Experts of a small language model: 11 layers, 4 picks a token.
Below are experts of layer 4 (counted from 0) of a mixture-of-experts language model. Rows are named router (the router's row for the expert), down (a neuron's output weights, with its number) and show model dimensions 0-191. Each number is 128 + 32 x the weight over its row's rms, rounded and kept within 0 to 255. Numbers have three digits each.
Before each expert's rows: "comes before" lists some tokens at least twice as common just after its tokens as in all text. This comes from a sample of Wikipedia text that the model never trained on. Tokens count by the router's weight.

# expert 158
comes before: " |", "′", "3", "2", "5", "4"
router:091121174153145147162117160156146162129113179137126171122164045149143166092132086162106176124136178090174183066078110066127065122112129101050154143124150109136100089057185127159176175086138141130114146154144125120147106125135103078122163109121157123186160149117131119152165107174153140092170160145149183123097152134084097133108174104123115127105086121078075119088119072119130102173131134090114152061101138152140129172087120100164149151052146132098150097130191114156110084103149147149166118111133167145118150116130086155135125041154103113171072076101173145117104121142109087181
down0:099167146148119133130147125082122234121108109171150096121133134089147150124122099144145144129080094117132136165086079107141065148107139126164069128172098119140158114090121109095165119022086113066177115110166113122081097164140078162087114158097172144122135142192115124113088143087111131123089127107124124104201096061106104154119100107148109150128168153133110155199148092070159127147097106164125184071130133082110138169132045120143143151133183127105080118130131102158146120102108109138148088070206119086118110148076159118117122142164153113055135157120125083073169125119150159109

# expert 34
comes before: " the", " a", " to", " that", " his", " not"
router:120131184146114088138101203073150172097077129161113133104144102075122168122120104188162159148144180180164135108138120164141056141099124076147094129154127090142124106086081114143154126128118113174123136099132164130170147106097079103124123082208169150147114102160152148159161142128143103118137179179191139128096104128087107126121102097071181132154136092114106129148080115156166098167111092069054190162172148094149130123086129136170125160133166122089105147159147166184098158132106168127157154146091163147119092088121171150155093160175141117145145163168112124126102183134017170117
down0:148090150128168124136060101105142124117078125167144111191156124113139130148109151096070121111120145108071121107083090125171140131196074131092132099136094169158080145106150130134134134149145089170120136158089123121143164056096143179160064155144125129126111129098187110077110073177144135090189129131146116129118068153147132156089129104088112128135083127094165174142144065156110117138090071171168114156184115135127141069148157102138104099149118150178153096117107203136101145159159151134134167137160136106140073181084053121202123087131175092103084139150133108171154108178113194074

# expert 156
comes before: " of", "ed", ".", "ment", "ing", "es"
router:126140152082109187137086105093119156135118114165130153108197117092144051117104131071140143103142161098212171084089115081161112071148181094158133120179173120141128048109149108172127086102111149152140116095128111116149118137126070134125165154159075149096134075095147123162147148177161142096157152123133118157110100110130091140196065096143177166066053125167088081065076187140167088127177138108131140103198151120148160113135153115149155125092111090064131112124138113120139136121118149130127135102114126181120114091137115132132139157134153152160070210099110150156163088103164092135
down0:085149108127145070104216153075095151136122171134164082070137123132115161137032176115191103090112181092048136131112154174120177166156129131163116151155146099085114172117130162198162157156083081108142132116126095130205161107170173128120153112095145134173079128157143178163171139096149128176127142114113135107143145162134192167152094133131132074069105121138136162093169171167104146113156133118082067128153081112111160146144096148136193070130127114105118100126144134096177118135131147118111109115135109079134142098166170170106180121171175115129063117124139169088111123141146129104

# expert 59
comes before: " the", " by", " to", " in", " a", " that"
router:119130099113102085157101128100139119156155121142131171105140083076126047170173137116132120159143115115103167185105050091120108168174105145145128154134075120145148110110094156160141112110214041161107116105173157135178085138107130151146185128174128148165147086147133138085165149119152126160163149116142110132095119143064130113062070118159132172100128091165110077116122124113127108123097107082105143158193134088188081134104139132122097130120141136126137130153151091092092166233088162182100154178168140152109073090125111170121212137179147149115064104136103118111091142125099135148
down0:064148164113127147129168170135116149176104113130190147177127125172133104152165111142089123105154175174125087151120109105115185097175157123132090069151165150146047151088147152172154093077165165198106084101131231097084141125116130145197122099154154171157140163112118158147128163122117103137147058139135123191146154091110123142105185073143115115175129126108125149150109160090077161132074093112154107140150129115144178094188169130108154090152166169143124165075126164127131192181144087115112105100154103120147113144193103154140146057096126150103139136137167095151143087143152094133

# expert 105
comes before: " of", " in", " and", " were", " to", " are"
router:165154129162080107125091165133161141087117114165091141152101096102117089134137109080081125136153122117192171104068127166173138123175134087098136130157167226178151134162159121174132139146153046134126155110178159095121115168106111102110093131183161126189149084175166096146121139111156126095128146148161144167106119104110091115153174152160176161119102128164143134083154101161131121176074150120133131138173162155154142099106140106149131071106125124142154141133143109192101150214082119110144143173130153141083169131128202148064059129137193147170116112093103155180094137183132146067
down0:128164170206114168146181142094092156106167142111111176108076174186063143093188162157226096120153138083165116120139094117131146145128123086169146120097143080108151128121142160188099142096128152140127128116113133140130115150137106100112141161191093094181132127156181158098181134104096081134173113147088101122119127160073114150030102048141111104097128097142129080106116137126097162112073093122165141125153103103139139106167131113098181136120125127134131118103089107099124187119180134156039148099108189088132177119115088096181097079124148089140133154129112116138176104125172111090

# expert 107
comes before: " the", " a", " his", " this", " he", " its"
router:124060095139094076099133115130155106114075121132102166142140144143108151169114093163149065058072194187115106159147124090111124067114061111178183154103120109144140097102094114166101079093110188128124148101110103167120131149134110196116124099132161094182123109170127149153096174126135143091154168111134129179089103112135098081122086179097119128150124113176123117121135112132133080168167111097123149197148128152140094075130140154138096187147100139102132196133131099080142083175068136185142108106119134123147074105125094133211185182120087104112129149150118112133104132140110186209
down0:107103132144130128124164145155154121132171092179076151121146161168138102139112158133143133122086160112169075146101175114133157092119204141042127140142138099165149117109092137128154151093148083128129116149146170141167129179190120115148157145119162177108172107139157102151151050131096149165109113100128119206131134141068098156168109137144147101173170119079127164125085128101102099159116060227047137099151148145169192124090137073104152107138125158135076103125158146120152090080103170063130137130135106101133121164149150144092118074121141185144116110144174090123126107016139129148

# expert 147
comes before: " and", " which", " the", " but", " he", " a"
router:157162146155106117129138122100121133138079094122140164098131154175145096166159145044102182083157079163160179190185186132128140188143109112042107158107184093170147113159124142173150134103124141134104117112080105156142095137123080162160063145136165108153145093133117092145127204103129131072139158161176104117120096071180093146172174149135069133120089099142111103106163086111136164151141112121134179189115165134129144126114136096116106130096140140151168139127146075188094146158180123177087137205098173130127180133116146104090191158091088117156172088167119158131174113133139140122
down0:077149119091118106163118184132166177115093153197166111111138074125120131092096148129082145128094108142083089141084048142094113131138114134149107051180126145101080174130133077130117043114085144129102118132141152117138140105127088139200143143141096121145089179073143110099103136104139162127146058146118123146083121151161065130050164125134144121155139121106136144161138173142133159126133189110089117144103126150129161101131087126126118112152057166126101130068132228101169137139068083075152137125118098109154103103096187196127128090075164121092099208128114145130124163112137144154

# expert 75
comes before: " |", ".8", ".4", ".3", ".6", ".7"
router:143150116152122136106095094157135148070105101159091172069131118173142112162132083114049136122171141104128139101141116096149111081103160095134116140126091160125161132131113123118150137161101141091098158153173158096151151077082171185129113130125083087127147139141107144132146097198102159177160127137147160164122159146132089152124146106110117122090161073114190097089113105140177082145086146092215076140122157148188069142093135157144113170108175157184093131101129133198198107180094170111084114098178186165144077169140106154180086105123129073146105109085149140176096094094174101157
down0:130200187116121111144103087174127125137112130135158125148111155103054120135098163108176157094209101117033112152111144113200131134131176166098136133126098141139108182089160138107089090149155115205098095085118125122152152119147137085069126159113083166083134197098119158157127027135161074112152130131153105107073110120136146161122104147118096112089149135147156165132119145133090166109132164080162073131098136135142173127147140149086142119204091146115105131110153170179113130150089148098168119128110143176089122095132126232128152158113158107205106102134140128108127094134094095152

# expert 17
comes before: " the", " a", " his", " their", " this", " its"
router:136037077150107077136082123118112174109096139128114123112149104087152122149172095127159110067067124114108133160071085154161125118147097141195170172096114120136169133078131095086125116119080116100108137125154107203151072146117133201145181120096120132132151112114103120072066121136139097101084136168111086099124100138174147175122174170103128180170122141157105166109160100117129103069099127143083132154117150128120108094118116086113083184162133123108121157135155075126112052141145163165145138200116094144105081119103079153166116123133065093162055081187084147099127132144085157105
down0:057102151100117121104174145116164100117117163123146148143123130096168150121042133139149036152119110110092130113062181142161127131118043095157154136116144144160154146177163130142125111098124164185077125128130142075149114170135111134120085142083154120143134140122159172097122133121135129123154144122125145143117121083132081128096075159102105136101159127164159086155063205112113148131156117109153123128202055100129074137148107141173114056122146096094161047122149068136130129105035127088108145145167140155182108126121128086123054146140134170151180102112088128051090103126105149122

# expert 152
comes before: " to", " in", " by", " on", " from", " the"
router:174169118117115116111127115096123111082116128079142125107119171097128106153159068171062118091192137153170170178094106157146137165183113110131168108128119149120169075084117101161152133155183121168105122151188118065140104190147143167099123187157148160155142144142136146153161169122124169137150115166173133160064139183034097161079139139152126149106141119076083088121062133110139140141120128108127175160129114095154088111140112136127121086111131130103159141170132154104121169215095181194157109136141181200103123094097084198090130118116189144107147133106076107125120136139101143077
down0:102107133205082134108086116134118117108128171071110130117157086096160074163159069148134119113089102094087141140137150158096127081140142138125132140193107082147147159165135115181155079181131119173086067094121163159125128124150121165135208136114126147111067123216103151119111109121134188090180145154172058140135147161118121129141130116072071120098168135101097137131119127086091128164078155120097183185161132156129110122194073102078142145085144093131139068130124122084138155139157085187109127114175192143161072128076111122070164133113125138147115112110121116131152138071180101154

# expert 145
comes before: " and", " which", " but", " the", " he", " who"
router:136166159155142114099147131148127135161083089116123145111106135158115080159163136088117163127149141177149154211151180130120146194162135091099115154095170104153130165172104133176099193086129152112134122121101095177132071136114090165152079168146146135120136091105138091129154178080137127072125124157168105123054086096188120141156173134116068121119091100172124101100162045166165133084149091120097151183109155170130140085106139095083098135073124113095150108161136096200110166108211149186092146190100145146126166120111135109081148112112098143133174122200145118126164132140126186127
down0:064139037156111112174153163170132112114215134109110104138072142120170171195081183158126100103108113158150095109112121111126192091167106135126132112123141101126102146080131106110141085145128181084115081104214081175081125156159183131122086153122123084059151138098093109199119140108099175117145169139145187130151124126098143132076151128113152142177159140088121177108103090141169152117115127080110113112163127142097121119163150126145165144102177154090137150090059174182133113087163101067141089129090165135148146201163158160138111165118137161148116127165130135166157093139107140149

# expert 38
comes before: "\n", " |", " a", " been", " is", " also"
router:102165066159121128169171205143127149109123165104127128113054128112041073093132109168123198154106109120132129150116116152101157073204196131084107151137167121175121143083106128156179158132098148168150154094115110127136138147102120112104139162113180171119177105096166137117085137087124176118122134174169101180087071137125123133102190129181100115147079068101092094087103088125131061095089133144081182166176150130109145181101137113144103134110148185207145094127160131199123193132132089138169141135145133121110128132113127131117111089085119119169125092146095167103138128159130124164
down0:124122086150101175118158179106078160150122151100105145154161164133158065175171120082131114072123075104168085125118142108069175132080159135081078137107136126098137109126120095145156119130170119117111152180170174096179158064113136105133088124131222115122086100138122154115161188082165123173139166119094218088126179156138179135145105152121146150115134163121138150075052100125128167122169190127132088145154091126160159126104074075144093136095077098092093080097144140159109164175142079148159114134129112091164128139168145119165118135110149202093104094087164164141107121118141153140

# expert 46
comes before: " of", " and", " in", ".", " to", " for"
router:117094098163095155087175059132135178080168184174171150082147114106151138164125119162077112159155160105110115163072072111127140130097079131099066128103152135084110076154129106142168171113103215163107156129135144107117079150102088143105079162116102136162167086148082092157080140154170109077134156139165135149116089158157108127096112093142129170162163100154140151116101118181123070163126068174099165141173118121091162132125121068157111131121155091090151103153148101153128161122074177104162152083093194173094115093147132091148117107163118103193170116080113134106104095180124088155
down0:104154084131100139122192172124088112153163109102219150173174142154115228131142147153117132123090131163068170114125120190130162138201114130110146163079129141138143092141178064076126141158162147108124098145136059114113162124143162145108106122085084121097120136121080072091158220105162101191105129142122152128170154090099164144120101173127132097115119098125100157120148105085120171124108168072165118089092092152102131143108121174121059180114126108164127142153114136168126140141151118121125140154157074133116181071122062131117192127169116126133154195153111130189148132168095143129

# expert 39
comes before: " |", " in", " of", ".", " for", " to"
router:092150123150077149161118147172114180124096118149095151106173134076167108159165110156091069143128152081168149144146084125072136189054178077072144110149097167172149169069140101154156071084163107190084162118123105107134127122143140149132122095160115149106164162127101097144146121172166047107148166146134142153091160161091114097167140102089148167108065101125095073160100139095108151162118155157174125164186155182167132139126127133148105134136167146154160144152167181182108115200104158096139141102083153175122142108157138167145210149160133111178123168115086145150124121126164139104
down0:115136124060062136160105083081149120103081085133113180084132132113124117136181121086131131123162161080153138137079101128103105133087146165126128168182136160129158086130105100150122105147080122061133170124123199150156122136173160076081196121095103127137129112113149170154147158092132087118135162072132087111113068156103133164147108142189153141117131095158144107085134119134159170095104105131116107068178205165105154115145151069146200170179055127092175083176118135140090136123085155088137136097122168133065111044121097121151154088156160141081113168115135161129096161150144121113

# expert 84
comes before: " |", " /", ")", ".", "°", ":"
router:117111140190069154202095128091150150111061076150110147095114094119148132167088124107074147089142135098171064105133139095116098150176111122095154083130138146140165112080087118095149074121089099135106150159193119158137140142139114111156068122134115142170144081149074132186063107135195152088135185138120145184122123129129112072143154125101113125131069133054108084097114127179179168140132084104127107184109135114168108088077132166090121168150110136095128081149189061121108106086172146125168129104129119170108101101103112157107092104113126126161126107070078136161164048129116105101
down0:177143111116111117122138143119134118136103135114171163086128112122145170189129144119099104192136097189110132142163149177147113110174084113064134142062150146122159081143208118159163161141122088112193109109159127093110098099126131093146179122155177172104104066169112055135057098113155148170133161159026155136149098157090091153159177074118104118112073188126151140157068162094159139117138136091138063144129153128085148138075153141160086167104120147138112148154158083123144078069085152088096088102124116160137123143114180110136060156129093115168143161112122148123160153113153116102

# expert 135
comes before: " |", ":", " of", " ·", " Lemmon", "s:"
router:145107118127120133140037039142143115121071096139134125137150129105106102174090107138165103082122158125067109136066088114124105076110119038167157143162142158165102167132076101109104096108110148134126130192156122102143196118105091091098098151172137165161125128154192146097173077152130087090156157152123099136127140154133108087103061084080174170148094091194102103121170148140107148123181116133126116141164146148165156126132132132148136170134131121168147096155152203121105104176098151147097170091178192179153148144128138138146115128163144100164141188143096122167095086148171087183
down0:095146152130118116088087115118198073101140148104118134136112162111126130160138171134130094183153139078104133117115110128117088128158137153153146142091143087188132157129066139158080185114184124109016063063136097149111159118100174142142106163098096153149132102118165178136152178089146171136086134148151123119126153109166095134107136106144138146157145165156123156149104117152178147093118150126104166083117158166150124140160224169171091142123207090107131152153073164163079109118126070176101137121187100130106144133132126176100114149147161093027163135117199171118101106154113106124

# expert 18
comes before: " to", " by", " in", " on", " that", " of"
router:171095188134159091128122110134141096080174153178131131095186095180159112185126095180127127106126157131104161093127087134097096178174090105134135108111151195172145138099141161144158090178142096144138123128160143124174094147072111132109154113150179140161177109149065094123177138139168137128153151157149118188099097175102138118135087133112147135121119124130097124089059082164161090164143112111187114089155185179124137108109183083107120158157141104081098190125105151148150184172105145172118142100159135134037135078124056071120097160160164107093131138075129178168120125166117143090
down0:142126169146124096121112129124112226170128150135195069148142132099114084189110103083147119132164123071136191081139118099168107195150126089146150096132114143172094128150176108069106096175171085138044134134087118135133153109157097079121156078142137156131155135104144071132165096105154076124110138059104126200162142084072142155100082147130122155167185161163177081133148119082148116165142152146127168137083066126108117122150176143103102114170182100177165195158142089076139124126169138198138101150171121173114087131114159135125150118163100102135147149121125136109106104146123142115

# expert 7
comes before: " of", " to", " in", " for", " by", " and"
router:078199141090122133165171182101149119147134143162118143132182134072157058106118109128110194143137133122085155109054085091067103137160083095145144108148139147111171171148148160155183113117103131143104106084161098110130128140155116095144124155121131169124159104154105073151160102159175143090152150168161137116096124171143075120167088147091119209147106057146090088091121139087187058157141161082186138164181147185099142098146123124153143154045130135125107093157190147164074178117087174144124160127139143126083108114126155174120127170123098143141116110115098141112113133177155160085
down0:126121128139105109091176146140146080147137019071089143063126059173138130173141142186151108145198135118151115099144155132138093134083077165104149166146110127173122152124150142116155111145123123168098167156118136121107124107119141100116105078167101151163167208147097133149128106092144098103166133101141108207102171155128153088115145133135186102124116145114142151147193074107155158056126140146100080105102178149115130122110102094152113117165055188119112156120104175106153190156104198158151096093105139140123139122111130121161151089129196083081089155141112094128166044097166136114

# expert 133
comes before: " |", "\n", "|", "-", " -", " The"
router:139185169145124105176112146153170146082091132141104158099175097127128126147109097163098165152148136100114164072151164084149083138118089143154119108147143148150133111162126105151185121156078098146131164119156055144154161194097057100129152150169116161125174110174109100177126162161171132145150148191164089140169116175122107185145119168112100107171172063118094096104091125156127103078130129086146133136165192159158158128116192117142060129098213135127129095146129130162109166093093183102125127075157128118089122080121075179164119062162133132152140115087193169127103105167158107109
down0:105156146131102171076084158126108166132120109121120099137140131114120170090119135126117110109163102098168142148054119161139137155110180219135084109139108120102121140138151170156071115123129128150113152175111161122123220095128109157132169099124087134137091157149095187110110150159103118143113158147104121191110187121110149137158079196127128160133111166193124129131091115125139186200131121085141094152125051132128116130103165107134102163158156190115119162139142108038194161105099063102149149169078123116132160194130134192147129075070133099156107142068124139122189130086096078141

# expert 125
comes before: " |", "\n", ".", " and", ",", ";"
router:157197096136127154169090203133144080153156095135116187095169099095100125097114141153053168089150142189107076132086162102088143137158114144071080130175103121119098098083125101133176124089149100147124137142125120098139153102161059130148132161174184184145191135161097116160150145172157148150152157158174131166149132105070117133103146058117074152131077120177136123115098095165126135106109124096078171132128126139165156090087157170121133072115183092177130121094118126118093107123169148134111169127180089110119169112097169171116069168174092182156120129088157131150179161120130098098
down0:146135182105136165043102130053206158162101070105095131123134131178129075166120114059138126148142192174101163140145099111161144174132091086098136145124105120110139096123142127140099123110093120111074187108099105114125089139114158099078107136137153145141149127093160081069182065157157120114108095169214121103117146128124124106173156092098111134089105075136155111175107095086124111157128145135094158156118085090138138102117114140165155127104137138133112141164169122161118080174065201150155179187093114121084093138101094106176179137108120104183145156099084081097142133105067127095

# expert 94
comes before: " of", "s", "ing", "'s", " was", ","
router:112151137095120095171130138100178132111145058151124119098140095115031139119139195132075085144122187127195180105088124127107120135137101095134134150144162147130096103190096098131150134140092153150107146130127108157122161108112168110088117116160062155131159132124117136140182092159144092070152155107157046098130156120174125090155101086135150139188158129196080080114098152152190093160120176140182072120075165117140090103126130167157101185097165081083109061125105178082118101114106162143090147115171123153098099101099174123116124161145155167098153183186163130135091119141153129111
down0:108160236189161171090128123110126128153111106107136073135131101105105189125175131111086138093084115077103120151113096078127134158155141149123135114165117149164122107072147141107150162106179040168081099152154095125147153135120112140081107127156115162149105187161138146075162120107180172118185220096133114162180138161151149148131088067074137151178137093115114158157099125102166117116148132205110107091082121063166096152090088172063135158140147119083129118155093144101108144117120160056110130090140132145129128087176124087123124172162104141153132117098198131121148109137145123104

# expert 104
comes before: " the", " a", " his", " this", " its", " New"
router:110040080149102125155076160099124127109089121112124163101130112118137149118167093125190091118080128109088121178120111138170111111132102136184163145095138110134176107158121133118144157100093133095129156183177092169182077143121118164114193137155118167169140099144082130082100169089122110086132141158137112098114096124139184117127190140150151147145114128148081159106126096099133163095070092166103136185132116112089090098117133107112123141134116149099109197132165111055137030136123139170157134202154090111100090098137069174156158132132059086157091131184088122067116106183092152083
down0:116075060161183069112131133133112123155146107090099141065085134201112105161158150146123090139182183127149085180100129121114124147183120114196120089122132148063083139119067128115132137126113145159161165125139135099138114205153122110165119100160088120138165156169167078160124149132139143091142195124131163162153137072126092066171152149142133119203128181119120140129089134145065161169143100154174095190094122124146117152166138138137124117083106104109068174097103177190142103130114084135098095138106139160086042124143083079122081124130148141115112099119109168109140153164180144096

# expert 11
comes before: " |", " York", " Zealand", " Jersey", " York,", "forman"
router:127182162132069067129112131150111136111110131201100105117115036119184106186169128168161134051106152180087134171193172117122080108141147097186108107156149068171171149143160092105170101091109120134098132149109133134147115067104101097108142120115143151167149107178107126118113198123175066155142150170132095123144150178134107113140171109127111121145140116095123108156113095124122162042077127115168163134139161159179166089111151129172127126087150094087111134149147171148157086093101174183127166125132142138155090075122171123166135095151186095141201143105164168149105123142097146136
down0:098103157157128144165155171114097171181108125197173149136141129111146151165138184154099115076074107169087105152196082131087140088081107156086204100090140171160155118143135111103099094182119101120168119141128088154094132156098172131127139093102139133131158114078129108141185147143149134198097170185140133112151113105155171152128163088132088173131110103126164142119183193126083135116214098127111122110094081088067117075150070177154129149120135080143172149190127162162138146129114133176168148125099141121091124160144104204163191141131095124164093114096135149146155100103129129174

# expert 103
comes before: "ing", "ed", "s", " of", "ive", "ion"
router:095151149118066115173094143129169113152156126139102154113156143078093110145140147140100059182163079101163161139084133079203126048178121098139168114121126156127139057115098107167130142075135119122121146071149127097168126161143071122109140185147152149144113157145130063125086114164139108149099162192145091167065161165100128132139128080139130183108121114132102091118086141193125111088181181125167148139150146131098105067144163149202122160114170081085150139143149171129128128124220149124163142151142172162062131152089134134192160140122122136106156102132147154140118140134182149186
down0:117132147122132126163098185098136150080050144084132167090090158236127195112094138115104169196155115108127131188091056126134189124082113149148119144141127118157140109101118116091121177121127072111093168127129176119179157150101145083165094125112167142167091133195164161133116099141084138169102122102159117182096119158154085166138124082107153118108128148101104130148078145136121121174085139095091095150115115121095121128079056121136117107144157126172113113092153101121159119223096141138075115118185157081156129085061174101159114111047138121147097147122131096157136144149115153120

# expert 111
comes before: " |", " and", "}", " were", "ch", "/"
router:084119129124112081148169136187120148077123148152079137114131096124093188152143066149107208137076131117204145147146117136066098174104148106120166107132150128128129102122181117151126159153120136109110162130150176166171164110084137078158159133118143160091120113098145086185131196158120143119137156157184091149107127191122089146169102088094120073190172155135179098104085091157167153169111086092085146089081162164124158108111141069139139117149156104165138142140209118181139173114122117105063082152077134117074124108118142109138127051132177120096167118096151139125102120102126120072
down0:138092077147097177136088181049139121112152158102107213100167114141188144116094096144055115147089125149096142171101173150089101130127112149078076106059137197125131121137086054101139098140187133105139126108129092126119071114150063138119139087083140154118159138146138124077103093129074152172169122118175123120107085112132158105130147129102139157198157088170157117133180100086133054189179131150120112133088109160119087163165154131155143145169143112098161110126144132170130130109181116123121160159115073133125092090087137177129117214150129151084157103164116163126097134161106128145

# expert 83
comes before: " |", ".5", "00", "%", "–2", " October"
router:167133102135105102174176072170159130097082101164093152118093120164183128146136101153094122123154144093180101123136109100116093081112128137123129099139064163107151187162065130155187199085149163090101122103144137123145138089092103106178151109118117114157136130142138173153157088166144171139163132179136127155117103121108129175167153094113095141086084106107153085149078102151131102151090118128186149094073133158123125103097172145116195161131152192173148089155163119179139163150071186111162061114135139135231098134133069134162142086147135085099091109119147179160114125131178081164
down0:213145150110077156072121151129126106123142162165161168179184097134115147159042076107180101140104172097096165148168115095114193114159191145134158073123078085141113174180160141118089169094142167138208182116146117094136146126146134130139120047082128171145134137153127224073122123142111086141159181155163137122093114166133089072137138174119079088105112159154134082100155084126128147110116159129133112108121167146158115138139119151152137160152128148123149103101151136137106120074121093101067157055098134144140116149115103079129097117115073155103103154157138142152126152074109141174

# expert 57
comes before: " |", "°N", "),", "4", ").", ";"
router:094159176113135202170143090137142113122134104149087163099161090167163164150124115147102190087154138136121142143092147136148109174186172135043147144105115120118160077065116105164109160084134181099110168192191142168187148060114132099168174184133172154138154083163078116153154114154082123152152164158098130137089133120080114195171143065151105158106101153115133105114094098082178125169091081088136174140166137136109106125105148115142141134137144119187129079112144093117108114148091174131123102130142128130180144105151161138135130100124084097171094131061100193107135128158111068167
down0:114159144159131103146158086140143140118127068131131108202046116106143070133117123126129089131160185144102117056184202129125123120120133139116138096110173170129103144126132134217128160092105125064197119140138137174175120124089176134141100163134080119103085138112150112115128109082148033168106095144132114161126182083154159169070162140162110083138194122143154131136077152152174180112072136150149051121109099176138126097122137161120113153159153147133089148102188129106158110186142090142178135083167158140144156138172172175104120123112142129093116178118164124152099142158126086168

# expert 134
comes before: " of", ".", " in", " for", " was", " to"
router:145152105148115198187125170079176121140109094136108150088148112126097124101125140092093073136192139156182053122088118098165111088161095134115098108119138128097125147177200116136138171110157151150089136150175167083093156187122105130093120184161160132161131100166110139120096059136096121082175143135138061154087115119136103118130118117124157151047116145200098114108113107131143135178160117061155110147144113077112137112135130179134149134078154109091184133135134102108109114146206164062150171105188067189119135132127173176121095154152111116169121128161100119146126093116134094197
down0:122145129118131100127069102095187141114141125188128172106183155134123123151141182149125117132153119088130161145120100153151116155130127146122139128107076129073115133103129126133115113172158144189073143122138182177124108087121096144189138145161106161145129111089078050145076114067115161136074138138187099172145095120067091134098166162133137147189213076146097109105126090112138123162142080103125118132153127102165038139154151179110046121115168108158114064088163119134169147123086169159097098161076100146153196129144103085118175100149110157153109106095148162135080176173128175118

# expert 40
comes before: " of", " in", " and", " |", " were", " are"
router:133130149159105117100156151121149136105079145118099130113201136087123156141072143039103124159141105095163165164105088077113150107111128120083138131150151122202161132154154077167139166185148098126071164093167158080139083190112147101127163113133140146137136123131088112183101133148097157129135139177162115134104158136101133112171138162067188148155122108108067067114124122189134100139105108099071187162170114172139194141084158085160134173140152122111141176148145109160104129196124160083162139137131115049139172125100223144136090127119139163165128137136093127121128096117153045135
down0:151064130122152146178098141119077081137144076186123084123164135083163094086073145185092091134087152108135055119123089115119142138090138082150164140125189124130070155139144095177153114101071123166159134157106144112113136227121135154121128148107118136166133146149149114134117163116088072131149119134158099127115107130097092138175086147161170123133110101168110124152114093172186097157165070132082128112197169141128132148153118128135114084133122179062132097165138160087171132152177136096132169102118089151137092092127165160183093122099115103105192058090082185096162127143147199150

# expert 32
comes before: " of", ".", ",", " and", " in", "'s"
router:118122100123170157196096162109132173151162112096129158113161120084098050117114132088059150073133093094122179113139118142112119130141099165085151138158152144077135099147198138130156159174188091130117136104090105052159046153110123135093124154144117104097164105114116134132108106174120074094163124111134093112108134117179115132120083141161163117102170043173051110093137170133139109143185166107093151106135101158129144098087126150129111164131153080149141088163127135159084072131138186091122149108171128107153188124107156136181071182108125174156132169086111145137117108125200075103
down0:109101204105103152122114190180141080135115143167120089077123207101105183107111106124087099170129149125112121123112100058114134175116129109135107104085109076141110067131108104097123105043143080106123144174103120108082177114081125067110092145152099139133115133134181118165150131129130114167120157144214080159092170127144131104081118152095172111113129100144163194172133112097110124134149121218097186147100140166168143144144132162133097125145198143142095141113084122182158124120151167144084099115083127113127124145110134126060122173140076157092165092179131162180154150133105109071

# expert 148
comes before: " the", " a", " his", " their", " its", " an"
router:160057129136117145116094126115151116132094140087127130096144129134132101126149084139158070120090141137146110162120103182129157136135080129169164195051108109122179127120157086109172152094093131146117145070132076147127130159121154215129164120159160103152153115139145141132048177073129105120144125154114140125082108092110111150102152218127099168105141116164107148127132120056090111068097102163130176178139143130129163116155105114155080118108132091115157145126166085089118148170101148181139161149100065185145092118144056149205132165148074080143119100187080118089115137160072191126
down0:145151167147198086113127110168172062125159128149142169134089179061075119086128118102128160171124100079111133099099155110194094094127162119085157141121105166151110138075102130168104126099115092189169097147165142195132141110118169121165035142091149109163126156051146135115119086110130159122120156170132090105103143105128119099156185079159117102104143149118093156089097145117147176114131160136157177135104102167100117161127197151128103055100145149171133135078116158109095141113093085103181157075152152099122188186123110076116143145181193119146172121115151073143118139149129159106

# expert 47
comes before: ".", "s", ",", " of", "s.", "s,"
router:074124056112112255148030128114153154164197084128111182126113089101097131148141098162070176146155193077168111125107041171094147110087174140114102102161154193136121140124131126141154104150119126120123137079158116082072112151133095126114113123165189181139154152143160071166149135128150115091108121118130128122109129125130136099113101120122209130084152096147105075149137133171128144145156165087132115105178147122111172109128136144137169155101137074109159114150137201170101121101099105098161156111098147146110146088171119154121161107129115143141126157106126146174193119177108109090
down0:124177096134156093130073076079097149189135126122144092148077116112100127148136082127167125154116185067186083113138125187125188113183112195200123100074132127142219146139109127080188080140143054143147132144120074096178092126098166155200109102145111147148095170124128141106144175168099120111066134153152094095141087103103114072089119156118181106101130101079150155106112148124141097169171106151102113069138091133137072113165071126155100156167166151153117177127139139175117136162125134145166117131140067132115119110121117152138184133115136117144138150121114141156103116117175140199

# expert 12
comes before: " |", "),", "–201", ":", "–19", ";"
router:145082169115101162155091115157091119105116131098135143100172086118136157132124114149072205127163142097062144121093159081076114166150126072063136125162073138147162096126115187123138156113117114116096165147092130147162170104122077087134116147097167158146164053125074096194163093162126092063172167131145119139096096078111126159177074097117061153053102098139139104129064101126137092123136162083148154088115154146161150122121132118149135106105148170150159056128095088099100129178116196162146088117181142098132131086150168119123076131157095094125099165089129132146175126109084099124
down0:139168120148183107098171102102191193098094078153228149147121151124123159144124128122106138119119100139084088180124130086118161160109104201117104125164133179055126188110162140180095209137107086094154159128173093139077070128120138176094168157133142127105161136120140136162099149176141060117113126159139103136177108200182157101104117138140161125199125130157120134136139104154148080156116129172153171147103138166102132154147097073115127151136077143119143173130137108119098130114145211115159169158164121154130124058136125094157207154128140133085107124144107121148096127157090178097